{"d_shared_expert": 64, "moe_layers": [1, 2, 3, 4, 5, 6, 7, 8, 9, 10, 11, 12, 13], "normalize_top_k": true, "routed_scale": 2.45, "init_std_router": 0.00652, "num_key_value_heads": 1, "norm_eps": 1e-05, "positions": "rope", "rope_theta": 19800.0, "init_std_qkv": 0.0431, "init_std_o": 0.0535, "lr_head": 0.0162, "decay_shape": "linear", "doc_mask": false, "dataset": "wikipedia_en"}
Below are experts of layer 11 (counted from 0) of a mixture-of-experts language model. Rows are named router (the router's row for the expert), gate (a neuron's input weights, with its number), up (a neuron's input weights, with its number), down (a neuron's output weights, with its number) and show model dimensions 0-223. Each number is 128 + 32 x the weight over its row's rms, rounded and kept within 0 to 255.
After each expert's rows: "raises" lists some tokens whose logits its average output raises strongly, later layers aside. This comes from a sample of Wikipedia text that the model never trained on.

# expert 10
router [112  66 153 172 151 160 160 133  89 111 101 129 132 149  84 164  95 161  85 154  97 120 131  87 159 120 174 154 127 150  88 105 110  96 113 105  88 170  90  93  98 105 112 111  91 103 161  86 117 175 140 164 173 159  75  91 162 121  79 129 153 181 115  87 156  86 150  81 118 166 148 124 107  76 113 118 118 149  88 148 134 132 142 166 122  98  90  86 164 127 113 148 154 167 127 161 119 172  89  82  88 162  82 164  82 159 101 100 165  96  77  91 114 128  92 160  92  86 108  84 164  93 173  98  81  85  92 166 168 154  86  83 160 147 181 168  92  88 156 118 113  89 157 177 130  98 167 165  85  94 177 150 127  91  83 172 152  83 132 154  89 176 102 150 171 129  79 143 133 105 102 135 132 143 178  95 116 152 126 128 114 179 137  93  85 173 102 144 104 105 177 161  92 166 175 169 123 107 161  81 100 106 165 117 140 132 155  96  99 130  93 157  90  88 164 172 131 140 104 165  99  94 105 167]
gate0 [125 100 138  95 126 168  95 116 107 151  80 136 116 197  73 109  93  86 105 158  97  59  44 149 116 131  79 191 110 114 105 120 139 180 117 143 126 134 107 171  93  97 168  69 147 115 124 138 126 154 164  82 170 167 127 123 112 125 132 150 170 121 142  98 118  47 156 106  94 121 136  54 118  94  88 182 154 126 142 107  88 180 158 197 152  74 100  81 177 118 175  90 119 153 138 132 171 144 137 175 161 141 107 176 126 140  95 126  84  79 125 117 139 156 105 157 189 124 155 111 110 138 125 138 121 151 159 134 142 121 100 129 108 164 120 144 106 130 173  69 127 116 117 140  94 133 151 113  58  88 122 119 148  68 106 133 125  89  94  62 127  92 170 142  85 122  86 101 142 139 153 145 128 141 128 106 162 149  69 115  86 109 131 131  64 184 106  75  90 109  64 113  89  54 165 144  93 148 100 125 139 105 131 181 146 157 125 164 111 132 109 111  73  83  80 160 102 139 144 184 118 158 126 124]
up0 [115 123 172  60 150 150 151 125  97 131 129 142 145  78 135 158 100  81 152 155 131 149 103 127 159 117 140 135 146 180 115 106 146 141 107 131  99 136  88 174 148 180 119  97 124 121 115  77 191 117  74 165 115 118 114 102 136 168  92  99 139 174 133 126 147  85 135 153 159 106  60  78 102 149  63 103 116 135  77 152 186 179 150 144  65 145 123 166 108 121 156 120 155 118  89 117 135 142 191 195 124  84 140 142  86  81 138 112 158 121 157 124 130 125 153 120 132 187  93 111  61 118 176 128 160 162 174 200 190 132 125 177 177 132 179 111 105  92 162 121  96 145 105  53 149  73  97  74 173 173 105 146 162 131 149 132 202 127 131 143 101 142 125 103  60 147 115 121 124  94 170 141 147  77 120 102 162  83 163 134 110 119 158 128 150  95 145 169 136  99 149 133 137 175 124  92 192 117  97  81 172 111 117 116 133 132  62 155  92 111 120  82 113 103 181 115 134 153 188 189 146 123 124 154]
down0 [169 131 128 200 144 127 132 117  91 118 159  86  81 128 160 128 138 147 206 140 101 156 100 124 113  98 138 188 142 138 106 115 144 139 117  94 105 114 105  95  97 105 148 113 102 141 156 161 167 154  89 115 113 207 185 152 124 123 110 206 115  84 153 119 109 128 130 141 128 128  94 177  83 129 142 160 112 106 124 185 107 134 120 131 111 180 139 168 110 109 149 147 139 156 107 138 104  36  71 148 121 152  92 152 116 129 118 159 137 131 139 121 154 173 150  70 118  95 201 138 150 142 122 103 146 137  90 137 104  58 105  79  71 156 171 158 129 230 163 197 116 128 144 162 144 141 149 127 144 133 196 108 111  90 120 201 123 134 162 197 112 112 123 114 202 111  83  94 135  75 106 112 120 154 112 191  94 115 126 101  90 104  77 140 176 194  89 109 107 136 125 132 172 136 103  76 149 108 129  80 145 121 156 147 109 150 178  73 126 103 139 102 125 126 116 134 119 205 138 158 120 129 175 156]
raises: "ics==", "es:", " (DST):", "action", "ation==", " (Gls)"

# expert 108
router [116 110 109 130 137 154 194 158 119 135 132 100 115 133 142 195  93 135 105 199 130 112  95 136 146 132 170 132 146 193 109 100 148 114 129  63 124 151  89  85 118  94 168 147 108 111 136  49  98 133 127 151 164 180  83 100 247  67 144 126 143 183  83 127 178 102 164 102 120 140 135 151  79  97 148  67 111 137 126 195 160 113 159 154  95  66 122 131 154 139 135 135 113 139 121 180 167 142 134 129 142 123 128 137 121 134 129 121 160 115 100 122  75 108  72 140 132 123  65  93 172 132 201  99 104  95 132 135 132 151 139  68 126 171 155 131 114 118  96  85  69 132 181 188 129 137 162 125  96 114 157 119 141  78 121 131 176  48  94 151  88 167 109 113 218 180 126 144 111 117 104 128 119 134 178 127 104 154 114 121  79 112 144 131 101 145 112 153 120 174 133 150 157 135 134 125 148 110 190  93  96  96 174 125 141  97 151 142 144  95 113 142 106 142 148 135 132 143  56 172  51 113  99 109]
gate0 [136 108  77 117 166 114  66 106 140 167 144 187 158 203 122 113 117 104 184  44 132 163 173 102 111 117  89 145 157 105 119 165 110 155 180 140 136 132 170 149 122 127 115 143 132 118 103 113 167 104 111  84 131 105 124 125  82 134  79 112 169 117 143 122  60 148 175  96 163 120 114 117 183 175 138 182 187 130  86 104 160  91 135 112 225 130 131 117 107 199  70 213 110 143 153  93  99 119 127 168  92  73 142 132  84 117 164 110 109 144 129 159 149 104 104 108  75 104 202 124 120  89 117 104 151 189 144 134 147 117 138 173 114 124 148 162 110 134 102 195 165 137  91 158 140  72 109 150 111 131  88 104 140 131 157 117 179 160 119 138 113 113 130  75  86 114 143 132 134 139 143 144 131 150 139 138 147  88  91  91 120  89 156 122 200 119 106 141 189 172 151 116 111 140 118 138 172 146 104 191 125 119 139 102 139 112 171 163 137  84 134  90 146 106 126  72 190  65 164  76 161 137 113 145]
up0 [155 130 148 157 159  64 162 121 112  91 132 121  78 131 169 115 106 125 154 130 150 100  64 125 103 136 141 141 112  88 146 178 177 117 151 178 171 133 150 110 122  93  93  69 145 122 164 155 148 189 184 148 168 146 166 123 107 139 145 152  91  98 125  68 209 155 139 112 125 142 130 182  36 158 125 127  51 153 153  89 147 154  85 129 106 116 200 187 194  92  94  94 137 152 102 109 173  82 192 133 152 139 128 170 188 216 166 130 142 173 115 154 127 148 146 125 188 136 159 149 112 150 185 120 122 104 160 126 125 115 124 160 128 127  89 117 179 147 115 112 178 157 127 144 140 175  87 122 157  68 155  84 135 161 120 138 113 151 187 140  97 188 170 132 140 138  85 128 116  93 165 117 129 107  81  99  90 110 154  94 113 154  81 158 107 140 100  98 159 117 130  90 159 121 134 122  90  90 104 119 105  62  88 142 144 136 116 169  76 142 158 131 162 152 140 126 163 177 134 168 153 145 138 130]
down0 [128 126 130 112 121 180 137 104 159 127 152 179 147 138 107 123 161 158  60 175 158 164  99 150 154  98 115  94 143 197 159 133 134 186 119 123 110 135 117 100 119 115 103 250 112 140 101 147 169 118 155 183  61 143 120 130 110 137 158 104 156 162 123 156 166 159 108 104 116  78 118 129 152 126 117 113 144  90  53 144 119  66 132 142 102 151  63 132 106 159 160 148 129  63 163 111 139 120  94 123 144 151 141 145 156 127  93 130 208 106 129 191  71  80 145 121 181 130  65 119 134 171  81 152 150 116 117  92 146 131 125  62 169 155  72 104 134 139 101 130 113 140 115 121 133 176 181 128 116 153  36 143  93  94 177 118 135  79  97 128 105 118 175 109 152 137 146 116 120 172 153 157 130 108 143 152 112 157 141 141  99 110 142 162 153 115 220 150 200 142  78 171 133 175 128 111  82 193 127 131 130 136 168 164 138 124 137 129 194 170 151 121 126 161 159 132 111 137 111 143 102 111 192 149]
raises: " the", " a", " their"

# expert 30
router [ 96  98 145 188  95 185 120 135 108  91 101  76 102 154 153 129 130 169 121 156 145  76 144 111 187 124 158 139 123  97 109  79 111 104 105 143  99 124 111 154  65 164 137 175  95  64 203 120 148 136 142 139 159 142 147 110 147 134 145 134 147 139 107  95 183 120  89 104  64 181 128 173  88 112  83  95  82 181  71 189  91 143 127 156 116 158 116 109 185 115  89  83 162 194 128 155 178 142  73  93 107 147 129 168  80 165 127  98 126 112 109  97  98 139 114 157  71 123  91 120 142  50 162 119  99 104 134 207 187 128 130  81 127 158 153 161 142 101 104 106 111 102 150 108 103  76 132 136 132 146 104 152 112 115 118 144 156 150 111 107 151 117 118 180 183 121  98 101  81  83 110 110  99 103 169 116  62  99  59 108 152 121 142 109 106 156 149 172  93 132 147 176 125 157 167 125 138  84 159 102 134  74 117 133 104  73 117  93  80 110 124 125 100 119 120 169  95 136  99 140 126 109  48 163]
gate1 [ 80 102 144 160 122 142 115 144 141 137 151 113  78 108 175 182 114 125 131 167 130 161  86  62 101  64 103 114 127 178 139 113  90 121 151 162 169 114 136 136 110 128  79 145 154 130 143 108  99 101  98 151  92 138 150 172 131 162  85 128 137 150 129 126 164  56 109 169  86  71 133 101 114 205 122 130 102 146 122 162 161  73 136 135 184 116 143 143 145 116 127 104 159 158  90 117 150 137 135 126 162  79 111 143 122 128 142 132 121 150 114 115  63 125 133 120  81 148 169  84  77 142  68 110 132  56 157 130  44 109 153  88 142 212  99  80 110  88 140 110 196 105 146 109 157 112 116 114 117 151  89  57 109 141  58 170  48 102 150  61 155 138 127 105 145  99  95 213  86 132 116 114 141 152 150 191 160 104 108 113 122 112 112 187  93 143 161 139 138 125 106  88 116 137 179 135 109 122 179 140 119 179 132  64 160  88  93 162 129 152  93 150 102 168 105 136 153 122 155 154 134 102  79 150]
up1 [ 60 134 174 151 156  46 130 106  66 130 119  97 113  53 127 162 145  98  96  69 129 108 111 130 129 192 112  93 130 122 112 130 124  75 127 137 124 112  85 166 171 139 128 162 170 131 103  92 103 105 143 180 100 101 119 185 195 138  93 149  63 109 152 168 107 129 101 125 129  85  80 136 186 112 133 144 128 169 184  64 101 154 161 150 110 176  90 181 178 128  94 155 191 131 114 169 129 125 125 116 113 121  86 190 109 116 102 156 146 150 174 130 188 101 169 120  75  83 100 137 109 133 120 177 131 138 122 178 156  99  91 141  91  85 138 140 135 123 160 181 135 179 119 141 175 133 162 152  96 124  86 151 106 153 143 149  79  54 126 129 168 125 161 125 165 106 138 144 115 151 142 116 154 165 127 150 141  74  90 157 111 163 130 178  83  86 169 161  66 160 144 199 129 119  85 137  71  79 141 137 156  55 123 107 130 108 124 100  97 103 132 131 133 135 121 132  90 126 126 149 165 101 166 149]
down1 [143  71 128 143  83 138 122  81 138  99 126  63 126 162 208 137  99 129 127 172 152  85 110 145 118 122 133  77  98  84 150 113 129 129 168 123 101 132  89 160 125 116  72 167  94 113 141 106 111 146 137 175  69 125 155 114 117 111  87 110  87 160 106 123  45  98 127 135 156 161 140  97 158 178 192  97 120 122  46 149 203  66 138 187 131 137  96  90 161 140 147 119 112 136 107 115  68 116  62 118 100  90 175 158 106 143 114 161  38 116 110 173 143 194 113 140  81 155 198 104 123 110 150 103 168 156 137  81 134 149 125  55 129 111 131 175 119 145 137 119 152 126 122 105 105  83 171 123 151 166 108 129 149 114 135 140 117 113 111 122 135 174 117 205 100  78 168 120 158 140 146 173 151 122 133 189 103 174 137 105 113 148 130 116 143 130 140 102 173 119 119 163  99 163 155 152 130 100 184 100  92 107 138 179 102 101 102 124 152 113 170 129 117  80  76 133  98  58 103 164 138 123 116 177]
raises: "on", "ator", "ate"

# expert 36
router [155 127 117 172 140 125 164 166 121 114  82 145 149 131 119 191 108 161 144  98 132  91 189 104 138 168 158 130 121 157 102  94 162 125  99  91 134 158 103 105 149 150  80  72  73  97 145  78  46 186 120 151 163 139 103 136 156  92  95 180 122 163 134  78 141  96 109 170 135 151 146 103 104 128 101 159 114 127  71 123 113 120 114 147 202 106  92  97 127 165  97 150 139 184 173 117 131 167 120 126  80 203 113 134 104 165 123 129 118 153 101 106 158 138  65 135 118  71 159 118 148 117 164  91 140 100  77 188 138 140  53  86 194 167 146 149 134 114 134 115 125 104 106 161  99 124 150 115 111 132 179 144 186 126 132 179 138 118 182 145  67 136 101 194 129 140  84 123 108  82 123 121 171  91 163 124 192 117 183 163 199 151 129 134 127 145 108 164 136 118 150 233 121 131  84 152 125 148  99  93  73 111 116 149  80 122 107 131  81  96 112 160  96 136 146 133 141 198 125 118 125 137 129 167]
gate0 [108  95 123 182 120  59  51  97 120 163 124 136  77 102 121 118 136 127 149 145 164 141  96 160 132 166 135 145 134 180 146 132 173 136 110 147 132 137 135 140 167 180 108  46 150 160 175  99 180 128 132 122 138 185 158 139 155 130 148  89 160 116 142 181 193 150 130  98 110 150  74 120  67 122  77 185 118 126 118 167 104  95 138 115 100 169 124 124 164 130 143 144 105 158 188 114 146 126 167 107 144 148 120 149 122 120 176 137 139  72 114 102  82 127  52  91 143  89 187  77 105 154 190 152 138 112  72 166 137 164 135 116 152  89 123  90 142 121 190 144 137  76 119 164  81 124 132 134  42 113 120 173 142 134 128 104 158 163 109  80 126 122 190 140 103 116 115  97  76 129  71  88 194 162 194 164 148 119 130 191 178 159 101 142 121 120 123 136 128 150 117 197 179 167 108 134  93 170 123 108 142 148 101 136 117 160 142 106 193 147 128 123  89 104  91 145 130 171 149  95 168 124 111  90]
up0 [118 145 170 173 170 123 144 132 106 168 122 129 112 119 126 199 132 108 147 103 121 136 100  80  81 137 131 169  80 144 119 100 100  97  88 115  28  93 115 138  97 121  67 145 140 117 150 134  77 133 135 123 168 110 136 126 167 184 117 151 149 111 156 102 127 134 165  96 136 163 165 113 164 128  73 151 152 119 126 175 116  76 133 131 102 193 187 139 147  98 106 152 120 125 105 145 133 163 121  97 121 213 130 129 100 145 132 141 124 115  99 164 138 106  91  83 165 136 106 113 147 135 152 127 118  76 114 140 135 164 134  96 175  50 167 130 121 119 171 146 104 131 118 151 136  68 140 114  37 125 139 172 109  97 188 185 110  82 102 144  74  87 130 159 117 116 127 104 129 118 123 184 196  76 105 205 221 113 116 102 160 130 101  83 161 175 118  68 128 121 131 140 122 169 170 109 121 133 115  67 138 116 153 120 124 136  91  62 152 105  95 123  73  89 105 154 130 143 197 140 173  81  97  93]
down0 [118  95  96 143 120  71 114 158 146 182 145 163 189 169 144 126 139  81 137 125 172 102 105  87 161 164 157 144 123 195 118 163 114  58 145 117 126  97 129  60 134 174 196 139 144 119 116 155 148 130  89 134 101 174 173 143 128 137 165 195 118 124 167 114 123 145  89 105 126 105  94 108 151  63 132 130 113 100  88 175 120 114 150 111 174 138 165 115 142 132 125 166 178 147 170 161 156 159  86  98 118 103 119 160  98 117 110 163 125 148  85 194  96 197 163 136 157 141 170  90 115 158 151 166  97 154 103 191 166 129 113 166 143 108 121 106  94 106 160 128 151  94 112 122 102  60 122  69 119 145  44 131 136 122 145 142 128 188 188 116 156  76 129  74 139 103 111 167  88 102 170 109 148 155 220 115 122 152 113 118 120 128 111 163  95 137 102 108 142 128 120 137 112 105 161 137  78 157 123 104 122 177  82 109 112 167 146 119 180 117 122 143  54 143 142 125 189 115 154 153 133 112 228 129]
raises: " and", ",", " of", " S"

# expert 88
router [140 121 122 160 209 171 173 182  87  74 116  65 128 113  90 129 160 138  33 146 121 124 156 141 124 158 166 143 113 178 119 145  94 140 102 113 122 158 101  96 103  94  70  74 122  90 192 136 123 154 123 147 151 202  91 135 125  63  58 144 196 128 109 135 143 122  71 107 122 172 176 170  92  84 117 176 147 159 115 186 132 113 136 141  54 149 122  71 142 131 145 106 185 147 162 149 123 134  70 100 138 124  91 101 139 152 122 107 149  73 133  80 108 133  59 135  94  85 156 114 150 146 196 110 135 117  84 152 155 133 146 153 142 120 153 144 115 111 152  92 141  35 145 117 118  56 148 139  89 119 148 137 145 123 120 147 159 104 195 127  90 156 107  87 138 139 102 161 109 113 132 156 131 146 205 134 115 142  76 106  95 135 178 140 103 153  87 139  85  98 139 146 124 132 122 132 118  97 120 119  88 118 160 120 111  70 144  95 146  91 155 191  91 142 125 172 123 106 109 157 143 109 111 137]
gate0 [151 143  95  74 100 136  89  97 147 101 139 110 133  64  96  88 116 199 130 134 160 162 134 188 139 104 139 118 161 154 150 159 104  94 136 122 156 114 166 125 132 128 107 104 160 108 147  57 151 123 124 108 192 172 122 130 152 177 136 119  94 159 122 114 102  99 177 150 127 178 144  65 158  92  98  83 125 139 143  66 215 103  60 102 160 128 168 142 124 142 110 140  86 135 128 104  93 118 150 119  75 106 149 166 100  63 153 153 129 159 174  73 111 142 156 161 113 199 170  93 166 155  97 123 126  97  85 154 127 110 171  98  88 159 114  97 162 199 118 153 188 171 132  90 111 106 145 122 120  99  70 134 126 182  95 119 132 102 106 122 173 143 103  93 166 144  45 105 135 121 147 105  98 175 141 123  89 139 118 130  87 166 156 128 205 124 136 117 160 114 140 143 145 129 171 132 153 157 143  87 162 119  85 153 150 211 180 126 156 117 122 155 142 184  61 132 104  81  95 146 103 105 133 103]
up0 [193 131 129 172 124  84 153 136 136 162 112 103 108  80 130  76 132  96 139 156 161  96  97 111  53  84 133 188  99 121 109 137 151 133 154  77 166 120 142 121 130 141 178 119  73 110  76 151 125  95 140 148 166 103 155 142 187 185 143 154 136 143 125 154 148 135 152 148 168 148 109  97 175 144 120  97 146 143  92  60 104 127 103  73  99 106 144  92 183 148 223  65 162 109 169  99  95 141 136 121 122 120 149  91 143 106 154 145 130 139 113 123 211 132 127 135 138 168 122 116 131 109 208 160 160 188 123  90 104 104 155  52  83 146 145 115 132  93  96 127 181  60 143 150 158  66 130 154 101 122  80 117 123 112 137 114 147 136 107 175 108 126  82 104 115 132 103 122 106  88 187 120  89 107  64  60 121 106 160  90 133 226  86 110 125 154 115 170  79 143 152  95 104 143 123 125 128 147  56 150  57 132 143 144 135 153 157 137  83 136 143 165 123 104 123 173 138 115 147 121 139 130 140 110]
down0 [168 103 152  68 107  89 114 118 120 130 112 129 131 124 136 159 165 131  51  90 125 152 159 150 137 136 119 161 117 148  76 187 142 116 104 116 119 120 163 131 148 117 185 112  83 134 185 196 106 116  91 177 139 153 195 173 123 101  99 118 171 134 119 131 162  99 107 137 122 129 112 168 141 134 104 136 114 124 193  39 139 135 123 152 160  64  84 123 238 115 109 101 143 188 149  92 175 169 173 176 147 127 156 132 104 112 100 186 118 122 118 146  95 107 128 162 106 122 120 176 143 153 125  74 157 103 141 126  95 156 127 132 190 103  99  73 175 163 119 166 171 194  98  78  66 112 187  79 127 114 137 112 135  76 165 165  85 104 118 152 111 164  89 133 153 163 116 132  31 126 159 109 102 117 119 121 100 112  82 135  84 121 126 126 118 151 155 127 130 110 121 129 108  85  95  95 133 174 161 106 142 105  90 127 100 102 172 156  98 184 114  62 136 142 183 124 143 120 134 122 171 127  94  97]
raises: "–3", "–4", "–2", "–5", "7,", "5,"

# expert 103
router [106  65 153 166 150 164 158 144  99 106  86 119 112 153  94 160 108 154  88 148  94 110 124  81 162 117 168 162 101 151  92 109 111  82 119 105  91 169  91  90  91  89  89 114  88  98 172  78 105 176 147 158 158 167  96  99 176 108  77 130 162 168 108 100 175  82 164  96 124 164 150 117 122  85 120 120 110 145  87 151 131 121 141 155 122  94  92  84 158 127 138 147 161 173 126 159 104 173  97  83  94 166  98 155  80 161 100 118 156  84  76  89 123 123  85 177 101  81 111  89 173  94 177  99  89  92 101 164 157 161  90  91 172 158 171 164  88  94 158 112 117  79 159 176 123  90 165 160  75 100 176 138 137  74  91 169 177  99 129 143  81 169  90 139 170 141  91 135 143 110 112 130 135 150 164 107 124 163 117 125 113 164 161  85  94 170 114 131 105 112 169 169 104 175 174 160 118  92 175  87  91 107 166 113 131 122 153  99  94 129  86 156  85  97 154 159 133 155 101 164  95  87 108 161]
gate0 [141  56  84 147 138 154 125 126 113 142 135 128 160 143 132 129 101 137 130 127 171  94 143 154 131 136  65 121 150 151 123 134 148 107 150 127 119  46 111  86 120  44 160  82 112  83 146 123 148  97  96 102  99 161 136 141 111 108 147 143 156 140 100 165 174  95  63 146 138 138 215 119 158 106 120 188 127  97 115 191 151 119 110 143 104  97 142  89 115 111 149 101 174 138 133  47  96  58 125  94 106 176 164 174 113 154 134 102 120 105 101 124 197 125 121 174 108 179 131 168  82  87 184 178 136  80 126 139 114 111 166  52 111  92 137 132 160 103 145 141 126 139 143 133  58 151 152  88 135 119 141  98 154  89 111  82 148 129 153 161 122 123  97 163 120 179  81  82  98 116  79 172 132  89 140 183 103 197 150 112 133 124 160 181 110 140 120 147 158  94 117 166 111 181 125  89  33  96 113 136 161 118 183 163 151 105 107 124 104 108  51 123 148 151 123 151 153 177 128 142 117  97 115 146]
up0 [133 132 159  55 147 136  84 155 103 125 172 158  99 118 128 113  73 109 109 121 143 149  83  52 205 102  96 144  65  75  80 131  79 157 120 137  67 136 129 141  89 201 129 126 103 125  78  95  95  83 137 120 108 134 159 148 170 113  73 120 121 175 126 137 121 166  94 155 103  90 125 116 152 125 136 117 147  99  80 138 105 161 110 161 119 195 130 137 174 160 138 137  81  92 146  90 170 125 124 115 142 159 155 161 102 114 122  72 173 150  90 191 139 143 164 220 116 155 114 128 146 117 132 103 192 172 108 144 114 107  56  98 137 133 134 141 104  78  93 163 140 101 145  83 173 158 152  82 169  75 121 102 161  71 150 180 146 146 129  71 142 101 128 150 161  65 163 153 103 161 173 113 129 109 149 141 117 149 159 146 111  86 160 208 129 150 125 156 149  97 121 116 116 161 120  96 180 141  97 127  92 223 132 148 154 145 136 149  89 123 117 121 111 149 130 132 110 135  65 119 161 119 151 113]
down0 [ 43 170 135 167  95 119 132  98 151 128 121 130 158 130  95 103 105  99 132 183 101 158 145 133 156 150 118 130 133 123 124  74  98  92 124 161 110 126 161 165  86  73  97  91  78 115  79 104 128  71  97 178  56  78 146 166 136 131 129 144 127  98 108  72 200 134 134  74 164  98 129 121 107 149 118  82 137 128  99 187 114 106 120 141 163 145 145  79  84 144 162 119 134  47 100 104 151 171 106 164 131  99 126 112 116 147 161 125 147 199 173 140 119 120 156 104 162 177 148 193 122 152 130 120 105  97 115 104 104 142 120 166 136  87 117 162 134 118  86 176 128 170  53  93 120 194 115 183 134 157 173 134 173 133 160 111 145 147  98 117 118 158 121 139  89  65 145  73 120 184 122 134 120 122  93 154 211 106  99 181 131 144 140 117 177 168 131 179 147  58 110 118  52 103 146 138 140 153  93 101 131 118 133 181 104 166 108  64 115 113 145 137 132  58 149 138 143 121 112 132  92 141 103 156]
raises: "day", " area.", " direction", "igation", " area,", " day."

# expert 44
router [ 99  66 150 166 150 163 175 138  83 107  86 109 117 145  86 160 110 153  91 145 104 116 123  83 163 118 167 170 106 155  94  95 109  90 124  97  94 176  89  90  85  95  93 107  86  97 158  75 103 164 137 158 170 152 104 101 174 101  83 112 147 171 115 100 166  87 141  86 122 173 155 120 105  86 117 122 128 154 104 144 132 137 148 162 112  92 101  75 160 135 119 137 148 150 116 176 104 182  94  83 106 160  95 147  78 172  85 129 151  92  80 101 132 116  93 171  95  78 114  99 172 108 166  96  77  91  86 164 176 162  98  87 183 161 167 163  87  97 150 113 118  75 155 161 133  91 168 167  86  91 175 134 143  96  82 173 173  81 147 149  82 173  93 141 170 134  97 129 127  88 109 134 121 135 163  92 129 157 115 109 109 159 139  89  70 167 114 145 118  93 167 169 108 178 176 172 122  94 156  81  97 111 163 115 122 110 145  95 112 132  89 174  84  95 144 157 142 160 101 158  98  89 106 156]
gate0 [121  18 152  77 135 131 107 141  67 110  62 129 108 162  82  89 123 109 164 173 128 132 119 134 142 126 172  92 156 129  66 137 196 130 150 113 155 134  89  79 156 124 143  80  88 169 144 114  90  98 174  86 117 158 103 121 165  90 113 151 117 157 166  81 136 112 140 102 108 100 143 124 129 151  72 159 154 149 121 142  87  97 142 105 152  87 137 127 111 148 144  78  99 125 101  89 123 192 110 121 148 115 134 128 132 152 127  76 151 126  93  97 171  80 115 158 158  81 109  71 130 119 130  22 144 172 104 122 130 160 112 166 170 100 131 126 150 102 111 141 105  72 186 160  91  65 105 128  98 171 107 131 151 103 102 142 143  92 102 167  60  96  93 105  93 118 115 141 126 114 110 115 148 183  91 117 106 119 100 172 127 119  98  99 111 125 146 102 158 174 126 167 162  66 115 142 110  63  69  93  86 120 127 142 180 116 120 156 162  52  87 136 104  83 102 136 130  41 133 127 123 127 124 166]
up0 [136  89  88 137 153  64 105 116 133 105 150 126 101 101 149  61 101 116 118  84 138 118 124  59  69 124 135 128 113  64 140 142 159 110 132 104 148 143 152 130 154 145 189 145 133 107 136 136 128 110 137 100 100 177 124 106 165 178 129 135 115 152 170 107  76  80 121 123 103 108 174 129 165 110 141 164 117 124 176 128 115 131 148 130 158 130 104 148 101 176 117 129 195  92 111  96 123 134  86  46 161 133 150 129  87 203  95 107 125 165 134 145 120  86 100  62 154 170 192 143  94 136 123 156  85 136 148 131 150  80 130 152 131  56 143  98 148  44 137 139  82 174 172 114 153 137 136 122  97 171 132 114 140 182 151 127 130  75  35 157 151 118  94  70  79 136 216 104 110 122 124  72 143 132  60  77 107 150 140  85  78 130 188  94 160 189 110 107  91 141 131 138 123  92 111 208 134 151 113  87 127 165 183 107 111 159 134 134 133 119 115 119 113 142 119 155 140 116  73 112 145  96 119 158]
down0 [115 177 173 100 113 127 192  91 120 136  67 104 153 165 122 171 112 170 136  94 119  83 145 174 153 162 108 136 161 136 129 119 149  99 122 144 137 141 124 161 133  92  99 142 123 134 153 146 117  96  89 114 116 154 118  90 159  61 109 129  86 120 120  93 192  95 199 109 119 145 138 118  80  84 105 136 112 111 140 115 143 173 121 161 113 139 141 142 141 132 103 187  91 101 137 119 106 138 131 206 173 120 167 175 192  79 125 157  68 162 185 203  48 108  76 136  94  96 127 120  43 168 139  79 141  96 125 125 131 153  91  90 129 144  90  91 110 135 158 155 148 175 123 167 155  85 149 117 176  98 124 103  83 142 183 115 101 129 199  80  91 103 169 118 141 149 147 144 156  85 102 168 106 138 107 157 139 124  99  84 151 140 133 165 108 166 141  93 154 130  93  93 145 173  69  64 101 173 108 136 192 176  95 154 113 126 119 109 155 142 166 133  77 136 119 143 142 110  86 178  90 119 144 183]
raises: "hemat", "eth", "ments", " (DST):", "eign", "ography=="